config.yaml
num_hidden_layers: 8
hidden_size: 320
n_experts: 128
experts_per_token: 6
d_expert: 160
d_shared_expert: 0
hidden_act: "squared_relu"
moe_layers: [0, 1, 2, 3, 4, 5, 6, 7]
router_score: "softmax"
normalize_top_k: true
routed_scale: 1.0
balance_loss: 0.00633
balance_bias: false
router_z_loss: 0.0001
init_std_router: 0.00799
lr_router: 0.000804
vocab_size: 2048
norm: "rmsnorm"
norm_eps: 1e-07
tie_word_embeddings: true
optimizer: "ademamix"
learning_rate: 0.000492
beta1: 0.9
batch_tokens: 262144
max_seq_len: 256
train_tokens: 1181000000
max_steps: 4506
dataset: "wikipedia_en"
Below are experts of layer 2 (counted from 0) of a mixture-of-experts language model. Rows are named router (the router's row for the expert), up (a neuron's input weights, with its number) and show model dimensions 256-319. Each number is 128 + 32 x the weight over its row's rms, rounded and kept within 0 to 255. Numbers have three digits each.
After each expert's rows: "gets" lists some tokens that make up at least twice as much of what it gets as of all text. This comes from a sample of Wikipedia text that the model never trained on. Tokens count by the router's weight.

# expert 57
router:136133101154119159091150108126078154089149164186128138101132139111152122088119135097178077155178124118138100167174135169138180143140128086125109162145084145109112083128160155190128117101133113
up7:096113163156138142087146124136129088100106159195082113150114118088102127150076176092127084134138120093131120129115106099138191143128167108094069158190120122116129143102091124129106116087118093
up8:092215140058168099128101099088040185131097148149184141128086167187138136059116126091122161111121159099073119072110087152131135090139158125124145113155123114061138172143127135113149149113117180
up9:132082196077081122126181111137052239113162129150144140146113100129130127160106171172108094130135195170134105124111123122181122127134103161102114114121137119091124156145096125148124117142156099
up10:122065176117128103184126184126113154043130181078105116128183112163129141184131115159135135133168174119154091197207149111177166101114102103131212124155160117109136102153111144130177066142075105
up11:072140123058109126049115148108105133173120129083146143159132147182152086098122100124171093161124168125129186144138121052156055133160114130076074107139123103099129166134173155074116147159106131
up12:119102159151139141155122125153053128153153108127120175085155065141133080140186119115161101157177177153139135166114122163168125135099137116084130152136143131153125108128091127067120121135207137
up13:107175158177117174135162090152139130157088139048081162061197130102128089118092157149135138199150137187152146139112122151154097099147132212118093127089174134106176198179050108103082107121163087
up14:104182121095161155120077135139102174160174139154061171105125203147140117124161140131165097071121181110099158120168166189077039139158157136147075229133138154164114109164185195148129088129152053
gets: "9", "5", "8", "4", "6", "7"

# expert 116
router:121145111145095137121178090122102138107123156172121116122148118115152115106134127115183067154197129108140095163142130139126188152161115108122138153137089117098127078127154131167121124093158138
up0:113127128133124136144150144167094138073075117136203136123089133088109098159132050142170158035103176172163166115177096139139160149143134098093099150129152090130090092176123063123127134134182118
up1:158090143104123118170179131127113109096112136157133144115071156147144138151081117145161157143131125140137158137057143128122157171147143114124155110114145096108111121141101087120137127090152211
up2:147162182066140128152143095156112138038088184070153114113107125169101148044086082141143155111139143126112184083173032173124133141140148098114143111212134085137092141144150122173093185111107154
up3:128130170137140188118134151145134144042128148074143128111109156112095141150099132072067127108125143116101166150113110160122103095144113122156191149164174158166139151122071146158134107158124105
up4:067126077109148131175164136111126120119098108185151137155175144081121121133092136110144172157135163151126105161073123181094066093116207108157127122206124105071116092138094113187127185110155119
up5:121148154167105139109083123101166132125115103182146176179133135134176112169101135128111174126150159132109235170073112109142078107163162097156055156143157137158166139160176152105147063109121091
up6:148131143122074096118157080090073156144125135131136093170122172146133072114119115133079126128117153123126123114131141071082159193158162101113095087111138134108105159148102133066126099122138148
up7:173079098183126181113185099153131138073090105183127078151108150107180107130085114084129117074123137121135125120072180124097151140160086090087157146176096124112141120158102088116083087137107130
gets: "9", "8", "7", "6", "5", "4"

# expert 23
router:162092047105136102102140101121093150140138152143107141109156117160150108152131054181133085148136117113137130123105100174125156149081183101067139149162081116068142051124151101166124144137136136
up0:102132137119144125142106160115142169084155190119112170155150114054164151171106108173090139123108079109106144130150155191167127142105119107116153124195101124047102184173167113104206107138121105
up1:177143140145144133059177124109119147120144137131160064107114133113132120122137133113154129189103132062126096099138180111181130116135200084116140107167150159077142121140106104159115054145149164
up2:134105155146071137083119155121166153152099096126172104073096156117115148162137150134159106145163133080103136146126136134106138091110097143140178154130147127162125154093137155132136173163155103
up3:136128140102108189113099092096062177152152184191142118170104124156124111092124106128139136192122140070137151204133095138168164154143111171161141159182110084073061091137133163102141155132184123
up4:141144083170166092115109154192107135131138163113104132057099109127163115142132190140113172117130104113113066152162098142153135124119136104199096150106102121107022105152182116131139127135143137
up5:209079162127142164139076186107169146133108112088145122150097078122136083087172148172091143116172119130095126183144166116115165123063145185155128162137092085160150123099154111131154068063071091
up6:173136130124111152113185162121123078105140112144133178124134112115165088093167104122112097100124134128145155132084069034160127115158126115110155100150156122129098133155141088174115186161159119
up7:068111133091118184105106074087123151169175060111161120158074194093156146123097135098116162138173080122096149140140056090110100171140145091098109131114120151116154128094089191169132121121124086
gets: "em", "k", "p", "ch", "it", "um"

# expert 38
router:146176123146088146121177073111122133108121127192104112079165128114164132113137122107124086163156145073112156113140097148147185149098138127125141155136083130127128074156115130151118126141105105
up7:123108145087114092125094116116107145161159122163060089123078118150089119135109047114117130087147045164097102123113149117082142128174177075132162117199135129150143123102138072160167225073190129
up8:118078138102139165077099102120097164111161177084062141094100182096121170103082135147117092122108093127101100152134104080119092151087177111097159155162116108135114140123153100161055107138115106
up9:158166131151094140061132190092165133134126132090100075141144190203144129096154139069069127182111132155093068159122128127076064129148063111120177154176121112140119058112117124120123138132113216
up10:136091130107105131099136097045118158085087164128169079115067127132136131135103110138144188152125057120137141146108155095062148093133099122143094179109126112091131130159166102102092111120140180
up11:069153109088117137118131162114116133184201066103137113116098104113168200108140107040098150164149137175142097105136096151099147138144128111132148053106092079120130135114185056091107159056137140
up12:123155098075093124121108142142127186088162151154157122153153157153158119084147118108173125116165158094126141143141155174110165168142130097109143164118106123120071143137166104154112145104139122
up13:168127139099100116151116157080139114138138086176161125100128115149069093108204099114063160094145119082148107115135150120117060125135103108123111164119116174137151149155111143179113182106211096
up14:058180169103075127162093084155111145138118088111122137105056107118109142117177129044102140136122114147129068112125134194135063151104104072092107107146133178161138103098093162105174088144146141
gets: " |", ";", ");", "yl", " —", " im"

# expert 80
router:158124102119096114115196093081106134103129133156130112103173087145142148121106111137168070154197157121157119139175103129155184158145122090118118160134088122106113079138176148167152114115153117
up0:119183170137112094126150075156122132086139113145083075108177107085138108123141142130124138116136166132138110212137157178113147144114123126079124093154144205102116116173138117153180151087130123
up1:109174094142163132118118143123129082158202157134123147090147107119081139113108138087112126096116128123177076153120155195119108128085147131144101157142145168135154109081119146177137180117121110
up2:148147134102120103127091099142161103131102127092116128107146135158086125039105105105124117094148117123110110116125100147093159155102190153082168129130093153139037136134127100106108104154148104
up3:104106106162189154131146130122132118142105147132133131125165151092128124081165164095185172145120136100134079082098101196142144153114142185105098188104083128074136094140087088104127180116222062
up4:139127103107147141127202125070138145154090149116131110161156103112133199080157173122226100159137095219159117165156109124113144127177162108116130111130103112150096126115153126163160104208111129
up5:104161184139078097085135112106109132160123112133079141107134099150168095129112118107085168094146146124098159132147129108081101140146155161151111152174164181128126038140102160168121099125181064
up6:105093084106021128032149155202117088092082153111171158118133128047102168145106114117133139107104154096176188138184150150152144116116098187107112164094127149099116149193180067120089116137126099
up7:148151145130111143109128175108105177126139130153163108101139153147136118106194142186104128127090133078077124110159096125095079117136103108108142154103120064148112060108185078190129214134152129
gets: "3", "5", "0", "4", "6", "7"

# expert 126
router:072118103176142080130149082143115174185140142164108123092110092128134126132157081102167102110188101123175105114129123137125156187127130114138119150116076097139132072150167152122138184119156100
up0:129158026136155128126116133194129147175153095133122091113137067127098159162107143139062093110137108153109175126154148115171121199118139142131132141158174111170126078095185129140158097177206110
up1:132124030143124127168085107205171122157176142191156092130121149154146145157172126163074140093138127131163135109125140157114121126105174192164197121091139132154110140147172130129130108137111138
up2:124164105159166128144136120107057130104145137141138103110157091104125048188117153124089147122124148135150152158129143140091135092127114150106129110154102101143173152088155120109056185084134117
up3:114075077114107119128174126103131154106123084108175151167088106142089120146206172086151112125114191103128131131118085101137167157157104117131126092132125144061123132078125147138148181066111103
up4:143112086094082156124136123112091149119117149108122157097088139122167168136096125093143084165122193170107151157087063124128144130084116134123183147110098108156131132101079057113085130109112096
up5:134123080107089097121113133152171112146201185086126140122168113135086106115166148174132138145139130145146125096101153118147129056097171099144153100160122110149101095151145149126110129154176173
up6:135120148135130126140118096145042165158141166126136142118112087083174065144143102057163144162143140104162091125074088191121114068118159095165062185111096150125176138151121157125091150116161074
up7:113207109140141075109159080100152077102133114202135115059145169164085057080151168168133170127104097160163105146210165050096097166102179098095150143126100110086119135140080100134167192136189154
gets: "a", "an", "en", "i", "ra", "ou"

# expert 26
router:109116079099165138122141105092081192143177130153132138113144146139145144149162108069109128135154133087170125159128085141123164150113144134129122137163117152109089090182177162134142128097180167
up0:164122137145161144085147130108169122148136132124068143175091112125116090130201126163179162146138133126158174154111113167116082165120142127026063110157144093160118107084146108109116110207149173
up1:067166099098137136099108132143065166140141146195192179130146150110159141105193136108165131154117092113098166126199107159193149150089151080164078149096122161119164109151065112122149190125127091
up2:039112111055125164083149123130190107139162134145173122064151126042168178180152144111135127154133124085115146115179117152112114156135121119137062201125144097056131104150126146172155103138152087
up3:158145075177117162094181118166093157177069130103143101153162097107096141162150137096115087147126223124110129100091063107131119134090195169136117098142120141144173106119155164112123092109148157
up4:099178102143157094118093157071090139141122119128106165142048057148156151075112145135151110117144065160191101139140213151058135166114187183131137109172140127089163089130109100138119133109131167
up5:142110172098118103133103121119106203104090139103119171164139128143132097114066120070095171099115122155095163130179095145106145115147081182135167181098165206087153132106136153106099141124133163
up6:129153164157084124130097145151143136105096162070179205138117178098202149120081101154160055162124109133141173127139155123117123108074142105117120121157098185162108118114173132083124186162134082
up7:142135130072121118156090090147203194151038171161161141143077093159143193119131119094130142114121100099102130162086190185172125136085158121118102079123136210129123119100163103131096116178100126
gets: " of", "ity", " de", " University", " City", "ion"

# expert 74
router:129102126112143108104135101129088165138143156143116153104163110104160175120135119142175093139140140124106129158135089139147114139114160153100136132122086112108065076097137122109153154119156133
up0:093090112103135115179181139156137141143196118106170064092069077168116199111132114042148103134146121109092075130154110147140154159068098099175124121131151136175139104112117079113081042072153148
up1:152190201094139119106159132082142106124121175188110108154219104121127140138107142155160112136126094153154127160112124168147121081182150174151146098064154127085073151120126122150169083128142096
up2:121134128102058159117149124173162105126156109148133116080091116163110121129142106110130130064143118187114120108087173134176138132099147120089126145149142133171105138128198145121116107133084110
up3:120186108147144128109098108134186141080131095150154136113093124117162052137164151105096140123117134121103071133137110078156137135094182101128140087159153143175092126138101159114148132117107141
up4:135122153107144122100183150142139092141097061181140109064116142115108100149121111145142125160111118125174090090120174122108170119117122116174146084113114066134071140106116091185078080061108136
up5:136070145131160152181124108137097150148138115114148139097153110146161119098115148154146207175139056120129096103154128158117117115129193102134179145133158136106089129155132115163106114123147103
up6:126165104157102102183160133172125074146135153148095084069184097126120114091141106135087156152116138171152110109137137093195113118132132123120150129128146122169073126129157113141131186097166135
up7:112109172130117132096162102101188089108084118130153147134125106087141108113124164110157158109102116130089139142097116137145195097154069140098113146183077160098110181132173094135187108145127162
gets: " A", "f", "g", "le", "v", "ue"

# expert 7
router:161167107152128115109146090120077110127125147147134129108158149094164117100118075129128096131176146135123085112130104153134134144126152121093157146171063155091127087154188099136197155133099188
up0:082151172152094101149123120094099139151131181106186127100113052124119153152128135126164144116129091107137126138124141211114221106195116096125183143062089160166098130118136126136144122164092080
up1:150146118118086103155107121140139154109119117124141127167164104182081064061147151023163092143133171123074123104103131122096114147146158132076117107108126155109117082094094084113102157096126154
up2:107121140113118143078124108128101101088128142156150151119117158141098163134083158177181067099126086157100143110129177174143113139145155135095165098112110136156171160099127141144093109151112130
up3:168115146089109117141155122121082161166144176133173123090144121153203116124194131114134147117173146131165162142104124090147093141153120121086181134203136116136121161191097150119131086165173111
up4:062138194121101091213140137094139102076162090170127077092117135150136188125068125101107107155173136173132084176137160091099134101164122178091187173053106108065131168084126120150195160165111162
up5:110041100142102098146111078073131152156120095187117154102137137182170132160090096081061116100145121137154079132172154108145132157117106071171143101103136149121122081168093149148118099137142103
up6:083120172151094167132118146135117129068087156111128122107098078135194100120162110098190094134176137082088171162155161166106166163045130134061157099128140142144110047133168126159097127174133140
up7:155062107137158114134175141087039183091175105120178146120134135102100167114159105030205170124153138071122109171200076149138128184220097181175167072163069130048145116176180142114120084125152144
gets: " Ch", "l", "t", "th", "d", "st"

# expert 50
router:121148159126105150095143116069106160096131160176138094135176125170130133096169109085133132151162134091133109154152106135137125162129138084080116150154088130116092088170187146157111104113178132
up0:124166111149130068139140133122097140134138139189078125174124070120123117106180087179135141177170154107135081071173102136108120119155140129120075152140139096130105109136099142137138144146115102
up1:160153126115140103036082085132084183144123141157151137118087082090107108127136138162165160126185086083109101189059160144171083057152160140106128129166144136096133146107154094129078104117152176
up2:056123126100088125144162117124116096100085118113155129089097145098128157046088137102207146161120136088086148118158097164153083149120088076111132098110157145085113122191099099128150137115101167
up3:139141141124112140140096115139121088057088138161115181126117126145138105144193131047190156137107126175103091119165142148117117148144151153165139154147123143120061123129130141234168177147097117
up4:129139171106088098092099130145095138108168138136142119127110102116108171094175124177131128125099089116147077118121117175153121158234144173138169116146129095120125151193147126113173142116137096
up5:105182108170095124042156107156139151153113206135115166150094159126148151094197156193133086169104130188113155162164153080101118173097146147134080148141081148079147103076110122143098147168174122
up6:060126054137117135121116124152044091141121079139197181123179057112134114139169092117141091166136117146131150227128204128127139123120160108165103117117147123155080168064122061050080143111162150
up7:147062127095155093121202118130111114123112094129132141152080106126119068156116109165067105069192149106143115110144128168131078059058134105124154108116115144131092160072110111069074168082156101
gets: "i", " (", ")", "ic", "n", "'"

# expert 98
router:136132079125097161106165077093091148106163175175121139111136117129161135095138094092145075148177149116137116140150105174129168172120153090087124161136070118070098073126162114169149132109142101
up0:131134096139117170106158081144155159147090133152176143082103130090109128151152137107075120132169178121090122155137140133135147155105161100059149130138125116119106092122144145141138168127144140
up1:113142104141166091090121098179137116163172123109117116142131080141072169137186149139101133111130113193087086138124112121237162144121123122097103113038097085145140143130111136164148116154111079
up2:132132100129050089108157136121105172142149122107077097066107101146201183073167111134126073158150096076163124143165104155138163142106159125102177234154104100129165118119168148156180084161114142
up3:140102134139117172140154100142143169132147114123149130087135103160171144116148065142145106167155175105150113144144099190174166106090144082120138147095095111088102091137185124121173184129223081
up4:085141114128127140093132145124078161060126162159154134139081095108150121113168057113124128117132171132134115156084153127135153148097099116101118190154099163169103098134108148140120134106150124
up5:124141076151135139074107156115087216081164135195109146119112142123128118112120137146117098134126144130142074135166122166132168154149135066132111141196114113105106130180165093120136159071165130
up6:071141107156090075103122095142121130130103120162115159151140125083165126143086101182146104094130079219169136149088114118161111163135196124125130165128112119138086069167114125108179145101178126
up7:138125145154170154127155118163142155169167124141125126084117175138168081132188173117115133126178139133126096120151042160126146168105192116085137137120104149147099141157178165203122114131128100
gets: "\n", "2", "6", ",", "9", " H"

# expert 43
router:140111063173095133136158069124106161165097133154069128087185130106164164084164082144137115120209137095124139165160132166144166195144124120071131178138062084119091114182130143141133136089117166
up0:084119101155170101180131107105187092146102143165089033105097125175079122059163102193187126160219075139101106106183122156098153191089139121109141133126080108179192119096179095164072189102087157
up1:100151149157193178144072104123100106117121120141075132115132101157116133099114071150128133161166110119161132121191114194135078215151164157137107137140169137133072140193135161129184011187147119
up2:106134130101121184080132099121157174137127108154174178111123174083128146130160130074126150093132179132117125095107141121190124166102118132068110134171134074126091057122093139167034236102116119
up3:135170124054108140127157132157079121111104109127116135085063092086185103117098120148166116146094152127161064147148122195108168113121172189176132126133109105105062128096143092105093145143127163
up4:116127140112145161068168145141151097076154167143165118112167101141147139171140102116151091136124106138087124160186174119085187136113089113080178146104123106086105157097100149091166167127103164
up5:185146114121104135136158123087138100101089070188090092089149125178124075126157124153119095098063074124167154043164133090108130209123184139089069124114143152114121147126185145110162142098144130
up6:140071135144123125102117154172157101146141136130106156144124138095127110171111055164143116148147128113163129125071124122070145199086106145136122114194172074147109133131151125120120209143130125
up7:137076086066132164118135124138087115133165089076119105137059131095165124165159119137138136156133120112055040098066117169147102117172087104166144138057092080153075178145112172133137130085178154
gets: "e", "et", "ur", "ra", "ri", "ec"

# expert 109
router:159133093118104148080171081095096145125163163150065154145155124100147134083130096111129057141177148096089124114098143139124115201118184116091139165172085092080105101155155099123143140164128141
up0:129165092150115134132148091079131106123132165144165096133143052078131176095151116070146082122102113129196116132209114148145178130142190127145154144134059106147137124131148131116075125142087159
up1:091135188200073154178092118081123155122102160098097151122115161145137191100097147089084185119115131137163113180147151130140137126075110105096097218123148181060128117113029102087099093149112124
up2:145117205107134103072148123169092094174146100174088141129115081157150082150111111153084049086120152132095084091140100145086095082091115119164162117107121094160085129109134120194158130131108107
up3:173155156181150121108141106077152130149168079088052081084097184199123182057106127169100146154125132096098142128155148111140154138136112149144086155139150106144156141161113193107131090188132047
up4:169089163114137070095151123093128152103104124122156158122084143127160120102172161104158153183142160101078126120146189118146102147083086145168108109181127078156075134134147120107109216132126138
up5:095090130149097192121151106144152128120191139154141132145142224114159134077096124175140161140086159167114111073163141149191109136159158132145188151159149131156123128143121136073129123165138128
up6:083105172129141117164134067080088090096105090134125158157160132150183108066110101114123147129092133148169103118086090184198107136116139121148122105171131158106145084059137107139126139108127113
up7:146127206152096100164158081102133086066162079114132126099133119122129108124117179133108126074109155145096124211085158138074151109162125140188111124129167104164139134098165121092164071056125127
gets: "y", "th", "le", "ch", "at", " E"

# expert 21
router:114130073144119125102131112109105101173096161169093142123147111090146150084118113115160094169207081126180123160164113157126131197148135093094139147133081126135059107180117128193175132111135120
up0:095187113155131170119182137171101125115114156161117101099150126145117167114150138115164097119159146109147134140101140139147152123115163149120093121124133119114179063106167122154144153125099167
up1:143128164178162140120129144129086127151097094099131138081153088173157101161121104084173104171117100113172120165129112155118123142155133177200166167108075110200078092125145074106150186086111149
up2:129101189097143109111106124084147137150141144130122120120076134210081111033140147123106133092158139087087166056120128096145117143119104137084121238177182100149111068145190072180165083121152102
up3:098131156151144161138088126138137133125150049136120104102188053128107111132133124132156083120124145065162180125128095117132131130130146138110083091152087130103165138101166152143179149136084127
up4:164084108136135133092162089122111146146186089105154128114143108108138125073120182086137042108118155147135141084155117136106132109145150104095110132140109129132131106158145102107150142132137126
up5:145154102163147089069103141088105161116087111165130074113141090121124126108191137160170128124172124057106193142139135083134126150088079108103104118148183156143104086167173150108143102127129128
up6:070129114111097167086149074136152101120125163142145145159074131225144104142097124112090143142140126117100085090095108095084078122111209063136159162101135123126082089106132085204163130089173123
up7:123076120151124120101103123072137180144094116089152164130113148151111151136083131166105089200120120076082159136163165092190137134132131157145117119147104127112150153167054136114142109098200138
gets: "e", "o", "et", "er", "ter", "ot"

# expert 99
router:128115085147143100114170068103071136156138136144152091109109147120156115117128098114147098113179100117137149113123122176080140157133138111135144145122072139108095081131160093149155102124168154
up0:144094113065131120134150110094146103157102182130135102088061143161166170106110102114109133147138064123086146188126138183116118120021132104132151103134130149126109117149142162191119075130124152
up1:120167177132091150074126100106133132097143189146149115086145085139175068104149095124136103155148092077152152166152084124172143165168167115102099149152085106091077114097196102161132169137164100
up2:141178095134135082082096104123093153130184150083181103108085111124163118099126123137156137097148060075099133123159109164126113176121107151095085137144157112111095176125154144144151113089180188
up3:116064107108133099121102099113039176115121181137116154061127094131185124097116153102116139094148130149059127106065122117095168117171072140179130057075125131134095160104106095149180188162130176
up4:157137061147187102177116139112149141151123185134144149088118132076101108169122102102149182166181102121052122143119172188165140145127170097151189083074155166142108158142150111097133117172099190
up5:154115118193135103084078166116100173116135122132166126072165176137064196134110162069125138128111130127167097076148086149096108182112093089107101108132143138126163175171120118143095198144086124
up6:099095131131131121081128111098176188223088197154131131115169139119111119179166141124113104117131142142096127155122162221092092189094096103130093136080100118135163080184137115146155085169116072
up7:157159119130152137152127093113108126104151100138127168115102100079154083118106118148125097096133140144150129142098085143089141101116132160143090113139085107099058082145120151165089143150110108
gets: "u", "am", "ac", "as", "an", "ag"

# expert 94
router:141104169144114158094157102085109113109149168178174143126191136163123145101139089131155123137156117152139096120147092117131145183125141133102124158142063076130060100125191139190143123115189143
up0:103153097118117111064130142119049088131083158103110096133092106137143081155099053098106108126137142098131150149117212187179126147123130126059165084164154169110082124173129118077106136178062128
up1:066168146118108149126176112087072174131098110155118140156173164139142094052142162154124119128119139051111073141162087142170141117184122128172157134156115135094098154144158153065117147081108107
up2:090169129112106139148156118094057173123142100134113055077171174135132060187182104135086126140139184134165120135083136097108136130123129089101166133142130106150136096104102139160108200090154100
up3:110145134081046135079104146096157133120145172117152106085147134144158120171188116118060140088180093121150172168152143191112114068072136055179112073132114130173205140107123115145142177123133041
up4:188157152101157122077134161147078140122109098100184130159125125152074187122120122087169133148143103141050085178110118184111153120095091128139096147116097104196108151146163174081132151137133127
up5:084131130112156122156149109126089099100180111135137141129040142169130169066115088101188081139120152076096127144153128193093140122175089112159163088145063072193043115090129093127141073162142145
up6:153135116126111108147083087149139127150157193148166150093128115146123126153157121104113102107134099112167152185137096111118112092129179113197113146165119138141056147147033163105129109114158155
up7:077102093117164156193136123098156133142161173132149094131164153157108091104119066110172086146090129124137116096144133124133148134173160121198133088159145098136098097096133078127221118117125129
gets: " in", "i", " to", "ic", " on", " from"

# expert 6
router:180145103139088126109150106102108130134111141151108148147107135159129154116129105103146078135157138149132111102160139137138116146125158101096155166162080125089027076148151133162131130099123085
up0:135098177156118222143077109114157123144156101144174098100158128123095126152149125144143095141146160081129185079113084082144082174126137124134083164080179175118171156135131132157119126174077067
up1:153135091119149114138134148091100123115091100089137132066130110135146105098126103119147100102143137104105191108152079211102137108103115187129132096156143150096096082108081113134066129193112151
up2:114174125067137134056105155078130137113140151099180178067111135116119083126153162052107097188114104104095105149141118079178114146074092154111194180068121127085100104124089123101169195109123124
up3:163103138157216099164128115155090147122134117097091131103121103090140133172171102152172139112108117108133121123129179142126112116110073146123090148125120144094071099205123142126114162184084117
up4:111146135129163106144152128125124197136098109186075154119132113108105095151115112076081136164122089139163123162173151137125096141125073153109176147102116152106101031147139174097184141135133103
up5:139131150021124151186096103149085157151171077095129161158155180071128147167195149143085106071141069093147167127153090091151129174085111063094147140077164179117124085183055122111148131099143073
up6:181130157151162137130096098092099173168108119181154122102120113197165109159107137142166079050111164146097103136135102143111145133065056067084140151090103097177151090082175137102131075130099134
up7:076114050100123126118183106087135106106166083138151133087122064108141117135105076146091075161148139095135090153065148093156130110058211114163187081119092079097108141089152147123133134048152166
gets: "ar", "at", "u", "ad", "av", "on"

# expert 104
router:133130106062149103135174077122090160148131175125112148117160118139151138081114138150150115145144111112128126153129084124145136143131163134112119133150073139082091057181149112153156119097143135
up0:194066141142081155155129077143147133083118130102130128159110109182129112093135100136165168103122146131126114177104097079190160154149160121128121115130083146137169085041125155150202097077163138
up1:105111122183082100137123157107136124079200126090128144131111126150131120109134040141112113121173164139127133167130068216108142129112137117134116163155120082085053138111141152123160128106123114
up2:117132141078106132180206088116114092140139146130136084114168121094119125144065098154126092071125092120099062161116119158136103100132130101170152102147145142168127182119127107120215106165118128
up3:120142085138130096146138105132131161122111154135142108165094160134146092071120104107119155181101131178111057145154189158189072117104089109166125187167118124116109089173148120109157145055094065
up4:119123105125095119141132131152070108132169198070123151153094079155102107145128166184125150103138150098110138165114173168132127108118088138179177162124111124100105134127131149099072155185112132
up5:181126051135078141159138124084104157088131115116146180131157113088124124170138157161179136159133121084122073109159170120135105115121176128101097137124126147107133130138105141158132161095115123
up6:096143121138144154119085120141090125151187138089153090160176125128109069171174155109103130116193136144119104115176009132136113159147137162141115165113123165122059049107157120119184125122105066
up7:146117137077132159128101065135146168140089125090157120135149093114107160072111126103141123113123116107184163151095105216083167157120161166133126153166126152126161101119140106155168182118187172
gets: "f", "v", "it", "port", "act", "ff"

# expert 115
router:128111140097121174120151109080056204115155169173135099106171121130124161101174132127137123193151137132137137149149103167119154136101140128128134149154101074128090072145208166210134107104170126
up0:137130123100167182119127118126127108097157126162130165120153130143136089123114146153091128119165163160141049206159135106138100104099166018156097127125113080161079118063123162162070093144146136
up1:140087103098122152167150113136163123190115102116194084135124145194140156130189052152111059102121162112172094144149135130148179144122159065163118091118113137118158161118089110080093115115145094
up2:138097134115108122129094157186097083128156041165129122181105128136136075052147139142145074094117110134125145227136131176122171144152162085117106108105066131159144116069135078172177117111178112
up3:139137165099114173154121113118074165132098169111166144126162130154134134097131105156127180121176178138126078169150053135102109116129141077149102152126111147094129117129084087116094100162144122
up4:125140089104138144132148062151076116191111083131171199170134105154083132142163132083186129165146096141119066148091142161118117122109154114076141115126100198111117020090113191201133116095141085
up5:144147172147088164178150116146116125124047049171121135072150163133134160096054184156100127174110121122116123065159184164131179103138153149124084091217178122097141154155188129174117110160133162
up6:142134138165160142144113119183117167111134162129052145132094108147114082141071084140145108125153140118101076119192106164124137129157215160192119178179143141107134119130072125133105139111151096
up7:171175113141132111132160149083115178086144152107111076088084121151129104113114127122152130101122117139114107125208086112119133139123150141124162197142131138052122134146122068058183163077133166
gets: " of", " to", " for", " in", " on", " as"

# expert 112
router:117138061100094157105168081091096138119133147185127124099151124123175123097140106100168080148183155107154103142145096169122167173120144099101125175139068126084090082151159130173141144107151110
up0:086093115174089115140134060146132104112144167167102160133106058124136116136105105104112067171146126120106115118139117154127127208118141133098109142145115122144086085211184127179122172087116101
up1:146087094161151059154076117145167127161156185103139108113088110140086112089119128166110155118182143098064067113169063158129173136110187173150180149146098079150153129093089127110132140176151169
up2:170157114121154138107091081123097141109152143183086106103113080050159133095148081121172069125206078090170109167122177131178139168145113119103145187140105113084120112171088114119135161124170157
up3:105126142098104109143130049113067118136198135187113160154081131106128154101078115123140101200231120140188145110139095116147129158126116218080157146153143094143067094106110076150152112105129123
up4:127117090168128090094181071094136164149088125124131142133142122098115147121139134091091060148130146131146163175127083136107131195101147128102108196140088148095110164170156090135129162110175145
up5:085153103133184097119128084130115148096135079079178099119132125152115161123167135152086062117167076115109154181139125105082159183109102167051153178100113144082107120093131156111114121176168126
up6:130178098122149101112146102094161137109140077107131117118137150128219111113098082132154129160163147122177156114114103096152108161153112177156154124127152124153141167212209119135101184100147122
up7:134114123166091116079121109233093142086126148170152138092113135124138129088136126161106086103127108083179129127155113177152093210131130106147127097112057082146146097118118124124140153149125116
gets: " D", "9", "8", " d", " of", "5"

# expert 64
router:132182092081088113101113107101106139054116186163123126122205126104162118123122147111168084126201158102108097114164053118124165158124155096059106147108059088109066113140165121128131122142116128
up0:140192164104150092121111156165088124129151105121042108128176113123183127175180116143136180080170139206165123101163132126116139067142113165142158138173118124153161144087135069111169141156182097
up1:193061129085114126151174094147137096200140135148131133114075106113092137098192108057147192073115112000140126127166110092162077124110130130111067162141138125175118110186130034171125139118147098
up2:125121153143109106192134082127149147110115086133130162087112178151111148125135129105155091140169080108125142165107121101133126157131120157154145122114136175091079117128121200137119144063100161
up3:138144174130111153140155082043095157140113094168107124068119109178103144119162101058107060160131084143165141125110116134143134124110106165139107230098106144099070135066135118123152104163144116
up4:133108124169079164085129146161079118141127072130123108086148141136118143137100071119158111114110129127081172126166072155145120189167124140122148120194118075066134118175176171110132090087182139
up5:119136142081113133149211150098164185111156143153121121127155152115138056096110083150134113101137171088109170102126229181088123162145092144118167155121147174085144095122107165168127192128135112
up6:102125099079130129139160107061143114125121130125112168168118093157191128156160065144122104094094113118129156091126141114126176201145172152165098115122063114058123068145133163140132138138117154
up7:075174168081132113171159098152122152120092147111104124137129045077090099148141155094176092120170165154135136112132097109190127133181115194170135138158060112070133134092096116183116136138129132
gets: "y", "t", "h", " G", "g", "G"